Weights of a small mixture-of-experts language model, trained from scratch on English Wikipedia: 32 experts in each of 18 layers, 4 picks a token.
Below are experts of layer 10 (counted from 0) of a mixture-of-experts language model. Rows are named down (a neuron's output weights, with its number) and show model dimensions 0-63. Each number is 500 + 25 x the weight over its row's rms, rounded and kept within 0 to 999. Numbers have three digits each.
Before each expert's rows: "comes before" lists some tokens at least twice as common just after its tokens as in all text. This comes from a sample of Wikipedia text that the model never trained on. Tokens count by the router's weight.

# expert 13
comes before: "0", "9", "5", "8", "–", "4"
down0:523525483518552505544522471522485517527480516532453516533489570495493497500453523503550492478500497442451488513515478537511484503454513503519492515479487472513499544534486495519487492478543461
down1:452536486476513523513477511507495473502498501498493534532466526488470480515528457521459504562476453545532490514471521510498458449458487519465474479512473512496528513513553541491534496477504475
down2:492465493505504496499480466487479524481522525485498540526495485502458501445541492537472507520515518490527512503487487476460534553495505529525494503494513493523507559485512473497504536501519505
down3:520530498502514514512478504524519500518482522437448502445516526531517492521432461514473507492480508515497486531475496458519476514482489493517477515470500544529493466540440476515505432480514519
down4:533441506504510474560474523473466494528522486524501501517513508489506503517535462515450541524502480459525515458463497516511519503520552493485493492499540519446535503497527469515497519461529508
down5:504532508490494477491522510494533473517499498523469497477557479496501478529532521510508510493542504534497524470506507545516498499513534472509521517508462551464523527463504510481506461475494502
down6:530491514503517504502490499517485460470518531531543510493511480526465482535500487486538472466489476489471478535514484484457484502476537516472530520522523490529482499528457476501433446523505506
down7:508493512501511528493516494507510531510530478492518513512492463529489462521516453505502533469478487485553499505502485427495520475514525533492497530491520520545498522483494486532491510528486549
down8:497512506491538501471476489456501518491461495472497490520500481508455428480500505508464475507473482496528518532499512525467463496501467488493475509493506482478480553500505476511514542494515534

# expert 0
comes before: " |", "|", ":", "3", "°", " \""
down0:496531506511447530459461497485509518505483487478521537529499512525523495493493522506483534495517480531480526498490510484493482507462477506464448495496510530509497518450505508496512509500493500
down1:513512477492529477527483492505486455465465464512509497460513523490506460480496469517519494472502490507537514525470527482481569504498536473527463509514452450528527505503513485487502515518520487
down2:560529506544478516488495506536520502507530524539501508498533500488504513458494439521491530492521495485510524519499495525510528483470474500528470501489473522492518457509455514516491481517523498
down3:483474526490485527519477473498484527490491483498496521482502472491486535469517463529499485515496502506509526492501496462469509500476525507523501472511484499479481491512480495486501490535500552
down4:485434513493497519514505487446508472466483494470496481450500482506535477515489524530487536524467482517484471486475521470531505483488492477503541516489564471527499514553481449514505513518500535
down5:485498509487540473494510503503477464526510466510503483469508518467480507486474487494475505446511484470550510456502545479486498483506500500513494572458505527478503509517492464461538510526466492
down6:552538458461476498520511464511525457516469503511471524478476529521513505515541467491490487549491454477517482514476489495516481494507500494513537494495470521534504517564483457520505487526511533
down7:488433496529499503508509516506509467494537483508494463504486512544514494484464477500490494495507480545491481504511490511517541522525445469488507495505437466490449572484491513465513499486489525
down8:529559504475484486504509538520494505530497491518485434457531474478493496519457498525496516544506521526536473426506492535522488450513534512482453532477553491490505533509496473518516460537502497

# expert 7
comes before: "s", ",", ".", " and", " of", " in"
down0:477517505497548527520503492504469514496512473459514463531465513545507444494493537462472512514500519519503481449498486453522506477503499532519457493494515485504499546502468537503541471536499532
down1:487558536555500494493492521479481473498479491496467505500514511495480498472505524499510525536531465500504461497477507473488509514533499507504538504529509522492506466502496531491526516461593522
down2:469508478482514456491483520471529510485499497525468449516525492472486564462499502480524513515495525533466442491509499475499498459508488423488501480503503500515548497468475499460506476499523514
down3:532509499512472522488534474523485476503476516506498507454501496508487518533471508522524478519523492513519464495481517503494532504517465515506471501549505490516459461530515485531441449527480556
down4:526499504537480460503495487457527495506477529513474492486500513506527446505549511522475489483463534487499494492532466499550509484507495487461446481519496478494510542521538489486498509428520483
down5:480510469526516511484492491545469495504512487499512482468502487498482546472449503521496515505474478458503495467535520542494490506510481513468530521513488512547482477543496509515512502520494488
down6:489489480515516525489493541474507467505461502492526474498507475543504505543512514474477489498468545491483486493527458512461505486458491505495516485470509503529529473496547487480479500480483541
down7:548508504524494550485529465467460496488467505520510523536532473518477486555442484510470484455521486508495507528508527501473482524505473512491519473502486470491484507554519482435478547541472483
down8:515494481526506500503442502471474542505457525475493467478533483486522471524506496506490514510489521437488493478478502465504512506462507495508463517516497506529514494536517487460485501478489461

# expert 21
comes before: "1", "2", "3", "4", "born", "S"
down0:467511524501489480483518531503519543503501481459527525494491506475479500507474511509504502480497486506501535476520491547475510470520491496522564523489511485535524504509495481554512486561482507
down1:456472471494535490539509484499515498515453475492488508451493495515513489491483536518468465497564503470509493468482509531476517495487511476507513467487529508502512468496492512503508522504472503
down2:573511463479490524562462517539504510506513497540527531488479512479467495513523501501498519497430512476454465528508516522501515504498496505498508520481522501521512468484469501482477485513542489
down3:508538480480545511489523496483501499554535528488478483489440487482486502515525512481494444483533512472498496456526499501493478492487478576443493483527526478509477501495533492503535500495561497
down4:496473502517488497444499488488499549518461511538501510485475465521516480510509466509510502497465469486556504486489524485523541480501489531484539493470522471509516472560508493527457497501492499
down5:503492540520499468477524494511516504495502517532479520547470535466502451552498520468514494529500473486516466516496524485508512466497519514510502467517539485505526532473484460509474519537521493
down6:519471492503505510506514480490525543517484507552459477472514472521492505507462554485478425490493547523495520562497553457519528492512515505556513513471504543477513498500515497508478497504514475
down7:473466525460504463522524482540513460492495504447522519494524532506532520495501486523516517507494455521460506472555525488477471459502526496478525510510542500548513517514523537495498501516467487
down8:489498439473459508470498457514460508490485536508487533491495518509518499500519497465546519533496495517501469482525524485495505500449512459445543510494451491496472493471540478498529526467487511

# expert 27
comes before: "\n", " The", " He", " In", " It", " She"
down0:490488494495543476509516496481448541517463507501532500514489487472461510532494483513487530500521524494514526507492470538484530463507463499468523552492508499496481473469491500515538502525481502
down1:513521545485471538534504532512486492498444454491485511487522488538484444520497531447494486509510502462535512495497493457511465498539500483527482414506533495470487499489522515523462485476522492
down2:490533493483502514519477489522492486508503452513513493480511467518524488530501519453497474541485533481500514544476546491480515512501520516476538511464496509463461500446468538474541536482518509
down3:463472491519470479493481523497436496536458484526517457525531490440526488486488473543471501517513445495490518491502469544525512538486504520494465473454505512516538497462560517504529464459503509
down4:522497492556538500458487462512542553484490454576461518474500532495534499471536483532488518499533487503513476503513498470508529448523516568502504533551547549461489494496520511496506498506511462
down5:504488469473496486488501503518513440477450488517538466520491481544487510523470489488528515482501497510521528475486533547538502540456506546426469482491507512486518470476464473502507508521467471
down6:500469482471460508478518514472442487461541461525506546506440525555517536539463553511483463509521484498544494467546534545530480460496494466499509513532540503496525524477500427482522462454497469
down7:481507468514523550496480503479507514553509546527506590509454471494505471495483518515468478547495498464456492505527515483500509455486504537483530482519475467492472511472502495515509500535486528
down8:513499480548499537488501514500526490515500537496520518491533480461565477467497484535540488447510514439483448525511477479510515565503538512504497492515510539468529451458498513525489477497478495

# expert 31
comes before: " of", ".", " in", ",", " to", " and"
down0:501486494509475462496531485510550503544507482523548517498479467514498549479536501513553498466486521562487516530507513556456482513473493506492519523495470491504524493461476524482469522480523494
down1:481525487473512519507520495460535546501546441527458521556534522498509498513525485512516501497522483540497517472570497515465490468530488489469525435508497527544517556505491493528476496497506537
down2:511502475489477517522489498513466501491505504530503519475509492523479439496486460498499492468481531460509485489523457473474481517483494541467486477513482513497451530521492516505488489517467508
down3:471492533485521466519483513488486530536526499547503518534504457512474427494500514511536523516490466548486480498512519497531507519520454492448519497541486493527534538533465547515457492519489525
down4:521532482528525516510532529531446487478508501499486463487520519538497519506489491486503538495493516499494505517509568465525499483545522512518478493498498476476475431467505512536502500493488478
down5:493463507466486518571536504511488456480500479497468518504498477507517510500480442504464477533508470531507533492497483543539487513497467462456537509447517449510518503542502504510476510496547522
down6:463493492467532504483497517486481517528480486475472430525478457527483525494476506509478510495490470521460523545520540502519493471480516535538527494497501484494515487503503505515490453524482499
down7:500544521470516476506496480511531471500508487548512489520516514516492510493490539495498525533519520533518496562518528502458514470509460510506531510503494512503530481519500510496467484539514552
down8:490505512533505499486515537538483501508494538530479512493454536502519488491512463493515509512479503506510495487479506462469479543499510540487466506547521463564489521498490444500482508498507512

# expert 14
comes before: " to", " in", ".", " by", " of", ","
down0:510516530520489553538478533469479497501474524490488493499512518542511505477522545523493476504522500480513528511509543469496497505522509473564495492498513558472485513529490507455514489454515531
down1:514543521493473494466522504483504517511503547475481501492511505509491494493431484469499478481514491478474478467479485519526519501535452513531458473469446530463478507497464453527477541542472505
down2:508508460487505495538542489486521486508503484530492498478497500498492469462502485514533495525542490540519511506516535510479489472521488511497450447511496514504486505514521451464568517449491519
down3:458502484498505445481488519508475499519499515496485493483509518548566529512477494541488454515526490488456477528462473479510489523517503469531505497516490532506472489490500492513506497488514496
down4:514519521479547450491499514460505545487498510507486475517536495483482484559459493546532488505506507508517531503536520525434479537497473508452493526531503480505534488490471515510491524527513484
down5:497504509472468532478517514472484529525477509502528465482483498476525488484473475520493507497446474465517523471455497513544504517531457509478491524489525462555521469499542493528541448462488505
down6:498480526517465510519477494532458495507474501492516528508495491487521522489515516548521553523467530522474456516494499525556507423506530509489518481461512478490484488502494551468498523509503542
down7:542514468471510472549542491505492480495513518509482476511539495520526526500518497475516520487490500521486494472532528536496505495488514502550510529510532489522514480459445515519517505518472512
down8:459509478508448506496519498518491495522528508491494537512489500527474475525494499461544533455548558489521514445566489514537540469489478484457551513510518491462478512489494465528546520576513493

# expert 25
comes before: " ", "\n", " \"", " A", " S", " The"
down0:544489517483541511483536508531511483483476482502494469530493536520491548531481486465474485498524467530517509503472513505497503511501535477498494472498545504545508479524524547480505490513470491
down1:543514485541485533462543515533520496486517555536510479481496491496497500507467486474494495476486502519517528490486510484489457516487493530513567524505482529497504475501507505504527414505534515
down2:489487512529446543441512507509493514512516504501464554523475486518495423504483478474484524486514531503504481508523512537469502495470514502505462502480493517476483503489488495505525527516446496
down3:525485511509489535479474474535517552487474488473495551530488518494516509566504514495531494506513472511503493459504485508500475484532546517528504497522545467498512490486541524533520568552529539
down4:541472492519501532509557475479527516531518521517460506503531537515498467505536506474465499577471488469496513512499473522516462487470519542502556535454522553540466519490521490485521514486511477
down5:498470483480454487499496511517513484517473560518457477492527481469521485501499468511498495497479523489507508477495519527482513493507515504519459494474523476456492479555505479531499522470503548
down6:532499487473465481542475485493485479504515518495518502489481456529512480503508479488472444504473480500520482477479448452493509439466492524491545552509456546497498480506490538537491490487513536
down7:498488525495478456480487509493492496488470470480505529475449443481492502535516465520520512516516492480522453503492484474533430536483510467506532482483519523546511515508544519514515517501531476
down8:540482478455491490534514471449466491538540479496515496548527494495465492514479482499464433527488492492489489501467524502515534503468560491530466474483496496501468478491525528463494498533478466

# expert 6
comes before: " |", "\n", "0", "|", "3", "5"
down0:487484480471500519556516474534471490500474505484503506537489518494481525470472491514470530533506485471521447492518507511550495541499543513486499510472526510538531512494513475483517489486460499
down1:465487485516507517480486510549494444507490517497509478536470471533477492524495466519540466491504487479509519533497496489541480531522519522470514462533502534502514519469528537493471502423497552
down2:536508499487464512504502510489544538490533462546472501497501467466514517508515492494507508476446518471473506547496465523469494516477523541462504549469503525532529523497518496446494458508522461
down3:464471501509493516466481516487513485501518532509489480525537560391475489465540518525518476511516502484516517477532491526527503494555528508500482500530480532479518507508516512494504478471516494
down4:484529465480472498504500499522506489513516507501492503493497496505508511502468469516484505547514543496495492456495468563484524504474532498526511520527531502559512500535506503478507492546490492
down5:466502494517481464512492499511501532543492478473484505526488450561466451492488502518503528534472461512529492526502475508539536520474484504465539494493456526496505495509523480484521532496538536
down6:518518538470492489484494460513508547472494505454519502470501527468490509522511521517498518526483525456468503488454499515516493510533479507485475477468498478507509485499518474518495491507498537
down7:489562527533483510499498515502496500506490556492489526499501485544488512530493458531526516500533566472459528539501495519489507494481517491495492473512492533507482480499507533489493501524486452
down8:497459551485502523492494528508479474523490521525520484506461492552509465524506540469484480465498506534451524511506456503471469483487458496513487500478486548497504520477495480534523533502488560

# expert 20
comes before: "\n", " ", ")", ";", " —", " −"
down0:483547499494496530471494537486528486499512457480495587478465454542535511475506520507511452447536470480532508485495498513476505524484527477511507498469481510473524530506538568531503539520443491
down1:535492517459503457506528489475498540480520544516486466524484494513483501517482468500496539501496463489516463562433505479514499491516460498522504506500471510468481506505536506518481473471486524
down2:476510510476466479522496510517474487470527481510485507520483500524476526486482544485501452503534497554502546513495484558526510513519519487542499496522473481523522463481493438546461482523516479
down3:487504507518550478498458501546477475490467482527528525476456509529471530467508490493466510464539508472483506485488483464475504548542515454498467466507468498494508505476538488538511497474497497
down4:476508504493493533484485486516494551467467497492496516533527487535513475505529520482494507512506491491485461511501477476494499543514496499482495455551462506524481494491520521542479539495522492
down5:456472538521472538483504510528531456501499455478498496473471492470460510512524495534507488534537527489477486509484485500470511487540545510461521531486518492522518505507475481491533492489513487
down6:527498551473496502503483499473493510512471508499495498531535484560518484522502465503543461518501482488509493537500465489520495480512492484493504532516471508519440516490516518522487513451518539
down7:571516502537520517463482520505441494543506487504511490512520530471549510487497492505483501499513469465535526469495541456481495505516509497487506515499550474485505506486491480495510560539557464
down8:476494560496518512522463486507508508470456526465519499502492495533491487528472491482487511518551511469509475472505498510491500499469466514548517534449483486481433520465507474544497487498498494

# expert 18
comes before: " the", " a", " his", " New", " its", " their"
down0:524494547499512525486520488477548524509521546478490464536544499476490497547541488506493527520516511458492457508485490517483507492440504509478528497504472549463496482498496490515478520532491490
down1:528482510532522473539545488462468488535484544492546536511463481551493460494497542502536486511500485480524478487527512480458511513462472491484511461502521525495481518506476457501465525515505471
down2:490464506491530479485516521507504483514457491485510436483486492513501489525450474493493500502509466467509544476527506470530508498545452461531507537520488514509531485505491526522527518495474496
down3:470509495519543460491479455447551503494509479487471490498504523494471500448510541501472466479499545509514508480533510513481516474470458499531482479484523463493478514503478527487502548528514519
down4:486540475478522475471482521474487523527503499547427536543487489508481519487496473484493495499488497467471505544536468464463503489522495498550486488465513489493482483506435526443507506501468503
down5:473452519516525471460497465533516510537513535515531480483461500511488499470494560452470518528500489483516446468451495522496527510488548519519537505551495545488513496524501478483516517527499488
down6:520506501472489531500509514511489538501453485506482482501538457466496494493543552508522483539516523486472514516458486511507490504514486501516496537518530475517532478480487483487497501523466563
down7:485506480522466467517500447506513528509538479516527524519505492519510514501525546497483549507501484498510463534498505546514520537479453542513493545504510487492497503486490452519475520496506492
down8:485457452509483530496492467523506503482477510475459477513533495484450487502494524516471550508493514490489510491470475497555509523491485528469524470478476545474480490482474474501539455500514512

# expert 4
comes before: " the", " a", " to", " that", " his", " it"
down0:485514513501491499500486510487496513525495517502542484500522482529485510486510522513490502514503473500507486491490518510532493532490547532494508524504526529473516536499544537497463483467490529
down1:438441498475498537523495491516518469465519519452472551501520454523509497490485520483429491519494498516534529480500503519528481472526563551472502481510547494473476499497546516500520473483522514
down2:473508513477519464442498529468458503514467506445536456574515482487503480482511521512544526516482477503524532497498500519536516475478496479477519482554539506544501464459497452475486484474497474
down3:493544504489511520503509539501510488471502521483510524504464545507483497528497532496530510502483472495491521520463481476461505490459496503480496486497511519473448525476461538486487484556480503
down4:476503489471469546494491516541493486504510483511514528488502483521549480465545486494507533508517512524517483495473491485488456461507528500481482497501527528508541487490506533462520501475514507
down5:484493492518512486495474519523516463449513530505503490483510507496499499498480511492493511507504477486490514498519505480494519480526504501523556516482530518555504489504539504512476462509477565
down6:488492494506483531524513537514515518526451524528454529480527486540528507499520479522486507492497537535491492495516484526468530523468493500494484467506503456510473509494467476494475483560434502
down7:494494530493486509489469485505509482548519505487553506526483483539497478521536503494454462506511510489481518521475495513494518507522416482515503503476466481507532476500525515471467477516485484
down8:515459529499517484505537490473492469502536505490533521490493530499506495509509541480495480512460508494496516528510513503538487493481466519498496502493495489497544518516497537508483498493504498

# expert 1
comes before: "1", "0", "9", "2", "8", "7"
down0:481481502495515515503500532524487566483430493485515550421499534492477462494476516473541521493530531504504502519501457509475537515522495470523481505530525466475538506472487485534531520540487522
down1:520541481500519510492461512531509476470454496479471513524535478464492536528512513517512526483504484492476468487480512496472477521508525473521479559457461486500492465490489525499497510444538465
down2:472472459504530472520529522470446463480465498486516509486506493482471514499516429534508482453518517506472518520498491470453515509538491463507486492527500504497474478529528547493506453516540489
down3:531478521511512481520485527515459493509464463477496503502481504515502501508474509464511508478464518490450476452472485505506540482496488500476516535509533535529490481497499488507489491496538523
down4:469463520487512538511445484541501495435508482488502521496513507527522493518483532559501516507514534488509464439476485513516478533493537527548490558516490497458492469551456506491498526505495463
down5:488541492524539520541499493486520498531441499513524501532507503511498537472525472535447559496435479551465521477507467469488537483482496526521520497516536487499506494502511522565537510514495529
down6:466529500457490512496488527536494478531489495525471512512504522488521495512521477490491488513527496535526525526467509530525535485498490514502505531495513494535491427512480509473467498524486488
down7:532490482516465494525453474502508503484509515464462509476492536485508469537467488492474513530534503487509456516526495507494464539462542499484542475537511508510509529516489478484500458551515538
down8:527496525543527534544526497489510516517484451489482485522461533472468456508530524505549508519475477505486510483464514543498485549529505548486526527524539473470523535514512514491483495455508507

# expert 28
comes before: "2", "0", "1", "9", "8", "7"
down0:496483458473494519515481522493494486546441536497477509471519475514499532484477475509513496509487503510519512529554471534476519480527504517540499440502540438462514468491534498502533499545531534
down1:450503493494483501489507509517539467494501505546523531503499485465455480500500494483494491458489495476520476483459488540483494531527503487487478540503475563505498464442514522481503497479506456
down2:450502541480490504423554497497489490494527458527505473480520491543448486532502502488502519471502533523498546519568558485497461516459487498530520469492489477462488447483496519522498465533512503
down3:487486503505533501512493515415493560504507525525477494525467510520530501506507488509476477469514509481518558507483526512486536491439476486529469458476527516497463508544537512470489468517482467
down4:465497545523543517511494502469490498554515508469488530505537483488492516470508548458491496515450506491509535509459492467490499444511529508478503495497528443533508450532447524542506544500481533
down5:518448493558550515511498465494466481480502556533492534510517532533503504529519481500525514531488478483490534503501519528462481487491486478455508478495466495523484510532525544489429496505493457
down6:507481506441508486498510508498467502540518467501450537498469494505503450498511487515516533509490502522519532514482499533540527497473500530496476517489501478549491441470469516539481470528471506
down7:531512520471505497484525537483495478527462520519459507500451484470475483504451471502465511488470545536502534509471515522526497495463505495520510523520483484482497479482504526533530575524561515
down8:471531509519504464481474509520526522438511496502484568473507487501522488472473537489406528503548484433516448491501540475491495472524500491505562489543472484522493508505510555531481516514519545

# expert 19
comes before: "1", "2", "3", "4", "5", "6"
down0:474519486521518478433525510514531512502493494496489511537491500432490525507484522501493504485472437513515463510514483544501471495499490547497514527523519464518529522509510474497550510500466499
down1:471545473454534493530479537522486501518559474509505508499499529488516524514532507502531489516498486509505463481475523493493510526503519504519500485455458446504527502552512469496506522465496499
down2:477542472472518487461526521525497499474476491511527512502478490481512536507500544502470507505508522543481498500544485472490527464498484461494494499499498503460517556509504535523531559519475475
down3:534483537480509472501489488493515520510480505479489530463499486523498460518554510483492459491556512489539468499546447497490514504508498510470455497529537538532526463498518530487508481502498454
down4:498452509509533525458482483501515536456557469532483519490491493459543504523527595557504469500446497474504473522498454521501516498503549534496450512502479519465506514487529490446496543472450507
down5:492507546524526522493473490466460481518510517521466478526440494483478484453490536492560474454512507523535461481492486511508501494530470499504468517490481489491490499492482510489539516492525505
down6:511484489472497486510499456495465491506524501513500513525477501473434514486489456490497524501507506526548498516545515503484503492485504459525562492462485503464495474518491515475473554475480511
down7:461456526487529493514496497494479516513512511500490482505514516517492479468498473479505444462451516467514517486467464526469479538512503530482531471498523514521468504449506506473503501498501487
down8:544501527499471501501524485499523528481504517490474498497500495529461524554547448491515505480529527490448538472484532435484449471500497519511494507474500538504486530474500505524484499512494474

# expert 9
comes before: ".", "0", "%", "3", "4", ")"
down0:474471504498507542476492527539449476481520489491492475548516481509521487472503500507509511472503489492496487505523454482500499500501539529531517531516515521524472490496507457506501528467527469
down1:515447469523476499484521496490527477527474502513484529500516454500545478500493492486520472431495446457568469502512446541460499515427473521490492532551480470513468462493491496480529519521479490
down2:517540494483482496524517519503451501521492489523516560495517514504463520529519494542503552472473474476504487534464525512525510503460512494515525454452547513489553513494508500473477478503513517
down3:491474483524550493490499481487471525484438531449488520510488475515505523509517458514511502483489532445473520530520515535477548506512472524508521455560513509540495505457511559504524498496535465
down4:497463547512536493508448516517434462503509512502512524526466496455504474478551518506489505448524499500468506473487465526554513483488506520496520477475484477468492466501555447506554518518460524
down5:518521500514534465481520488479506476495549513487542475469455492487545511508495471458502516506514465491479512486527479561549495501498509530494499469512513486519514509570537495512433500483522467
down6:505519497506487505499488463560498495503494498485479499506551467505495497482511544531516507496507499497495486519481499534509516461437538541550531457447449482494505484494501544495510506526501517
down7:475511462533535525466522503554496496464498489532521524483509488481469467560517466528512513507511469546507521522486527433463485488477505536468477480483476556497505510527500513545500489472527474
down8:461487506463506513526510519500520487539498494516554486524506528498501474486495541470548519504470507531464521500492509536508505474536496521490508478491513506512493502493530521511556512492473519

# expert 22
comes before: " of", "s", ",", ".", " in", " was"
down0:569528473510539529492503503482529492536495509539482492545495495541525545478475525495501479520504477505468466504500489550445467461473445473514455525465513482513501559527516516514455479520453535
down1:487437513501462461497509489524499525521501491512462484495478472531513535433527467513534514503515488521528470477488530470530494452508453506479535488479496481514465502520519479552516509480473474
down2:479501522474518565488555473540487535500527522494486484541497488520520559483418459511515509470465497505480471455467503465465506486499495514532493495500479514494469523534495494482442514548471513
down3:496511544470488467493510505489539498474499475547506429493501500534500501477491531523486498479488491529515535543500484503509507464505499484502501504525482511523453472509504531500485444558516504
down4:533497512526486485548507478505491523472487488474470481493501503498482540486519491438501448484466515458499485501513519468543479521513512495491501495485501499482492517503466437485465481530523507
down5:489496455480510512494535486508524503493496513464517434541553521493466466515529463524507491447551480504512476518524522458502526449503529505517492478511480511527487541503491499513507467476529476
down6:512504514471542477525483457479509504520455523509525529469500515485461497562511515523498504492538502438475534503525493487526536489473532484542429525485470503526485494503522482470457505507486443
down7:452501522560452505480496479521494483525503522497444524518489503528484489515514515482517535482543519475487476479528449508513476505498469467454508467520496461461477533441488488486473470493476468
down8:493503494535484493498493512443485490468497481524498500527517520509501497533467506547484534486496481498471508519492519530494485503524534513491483515493511522506512476485482463494521508513499477

# expert 30
comes before: " ", " the", " and", " a", " which", " but"
down0:501484460474518527496485496517495483514485461495496523508450508492550524472486499552505466456477564512514511494505519499495452522517518532463517490474549518543487511516489477460513515478464482
down1:503544499474517470530465495493497493463487516500488475481549498516457489453487461532459505478548502507508513512449527491528536491490515528496455482515544431492550493485485550487505540509502487
down2:476542512527519501501529557505543499530545533462483469498523501474508510526495514471501504481526517495512522492499486492479494499489506496495481505512478487481540479504482464473487499497521479
down3:509530511504500476516464521477529506497493485554526481479485508480498425503505484510495463472476465473491510526474448504470464509488474518500518495527479477538492499535472537487518447483540503
down4:554512483483501475482493450499541441499526541457508513483450533489501501509476510470488484502542500466475552518535496493472500515505499533500494542481505523505543534506519485503503498509506479
down5:458525495507474489512504503509496498522483520517537467502464496511511460445464442522478505446503519523520464505527485483522531429487527531545483489480528504493459520534464509497495508491496497
down6:512499497469529477499488499493510498502503512474491474499505505502496508532480476479519487519465516536487514520499503507516502479486500514505475508508491519478454532490501510497466498467473505
down7:446475510482492504512478483544467482515455490510490514513478502494509507506499470507475520441496499515499507499476534527496477575519496493507524527480490492503497508542460491541474564462493520
down8:483526503519509522466504530474492525486461463493518503495496508522497474528478531498505488522497487486488482513490488498516477512532491538519479523498457509501478479469504523508485462485501513

# expert 3
comes before: "\n", "|", "-", "==", "===", "The"
down0:514524515558487551470505513466499461503505490495459510501464506494450552516500515497490473459506498509519512498472447532490498524503510526488498538515511497486498539534516526485476513494450496
down1:514495501484486499491508502485483535522510498511490535501528527456494474501523476481460556514477518504482489517480553493491476524515509520476485499545498523498486505478503537509416475530501501
down2:505510503497483512533466518523440518518487479535490437535511499460497484477499521537563519493543515542496501481491484493539549486491477498514514492543513515530449535509516458516482471499487517
down3:519503483549519525527536454505548521448485512517520479538492490498477473494466522491497456506548479529510482507479482486519471507485465524495460468529539489517479466480503496516518487500524516
down4:475441538486508518498468498503504508492505504488489537463441533487474502501500502473526589482470487489504518478522456509510504543472510503530501511478514499505509503523499517517465504485489472
down5:562514473514485491469482533480488490476564537517507485533531462481514521446479520469489538511434521510474486464489523439486489492499540482465504490501472491432486521532507518529500497491502556
down6:510445481505508475469473506488496500492520470497493464488514507507515496459520480528549503481452452508463534498535521508510483500470516501440487529477545504513532484494507496466542498465484484
down7:491454499504485512478520478474488464491487507500508491481517525508525478524470516520464485489488457525491545478489524486462498484475476521532537497491451503499519528500489501480518493513523550
down8:470452505498477481503541463477426468503499506546512517465538554506479490445517473530504499508481515481508533507516481488542472508498526500533512504502493493508491533496547503501535480508464538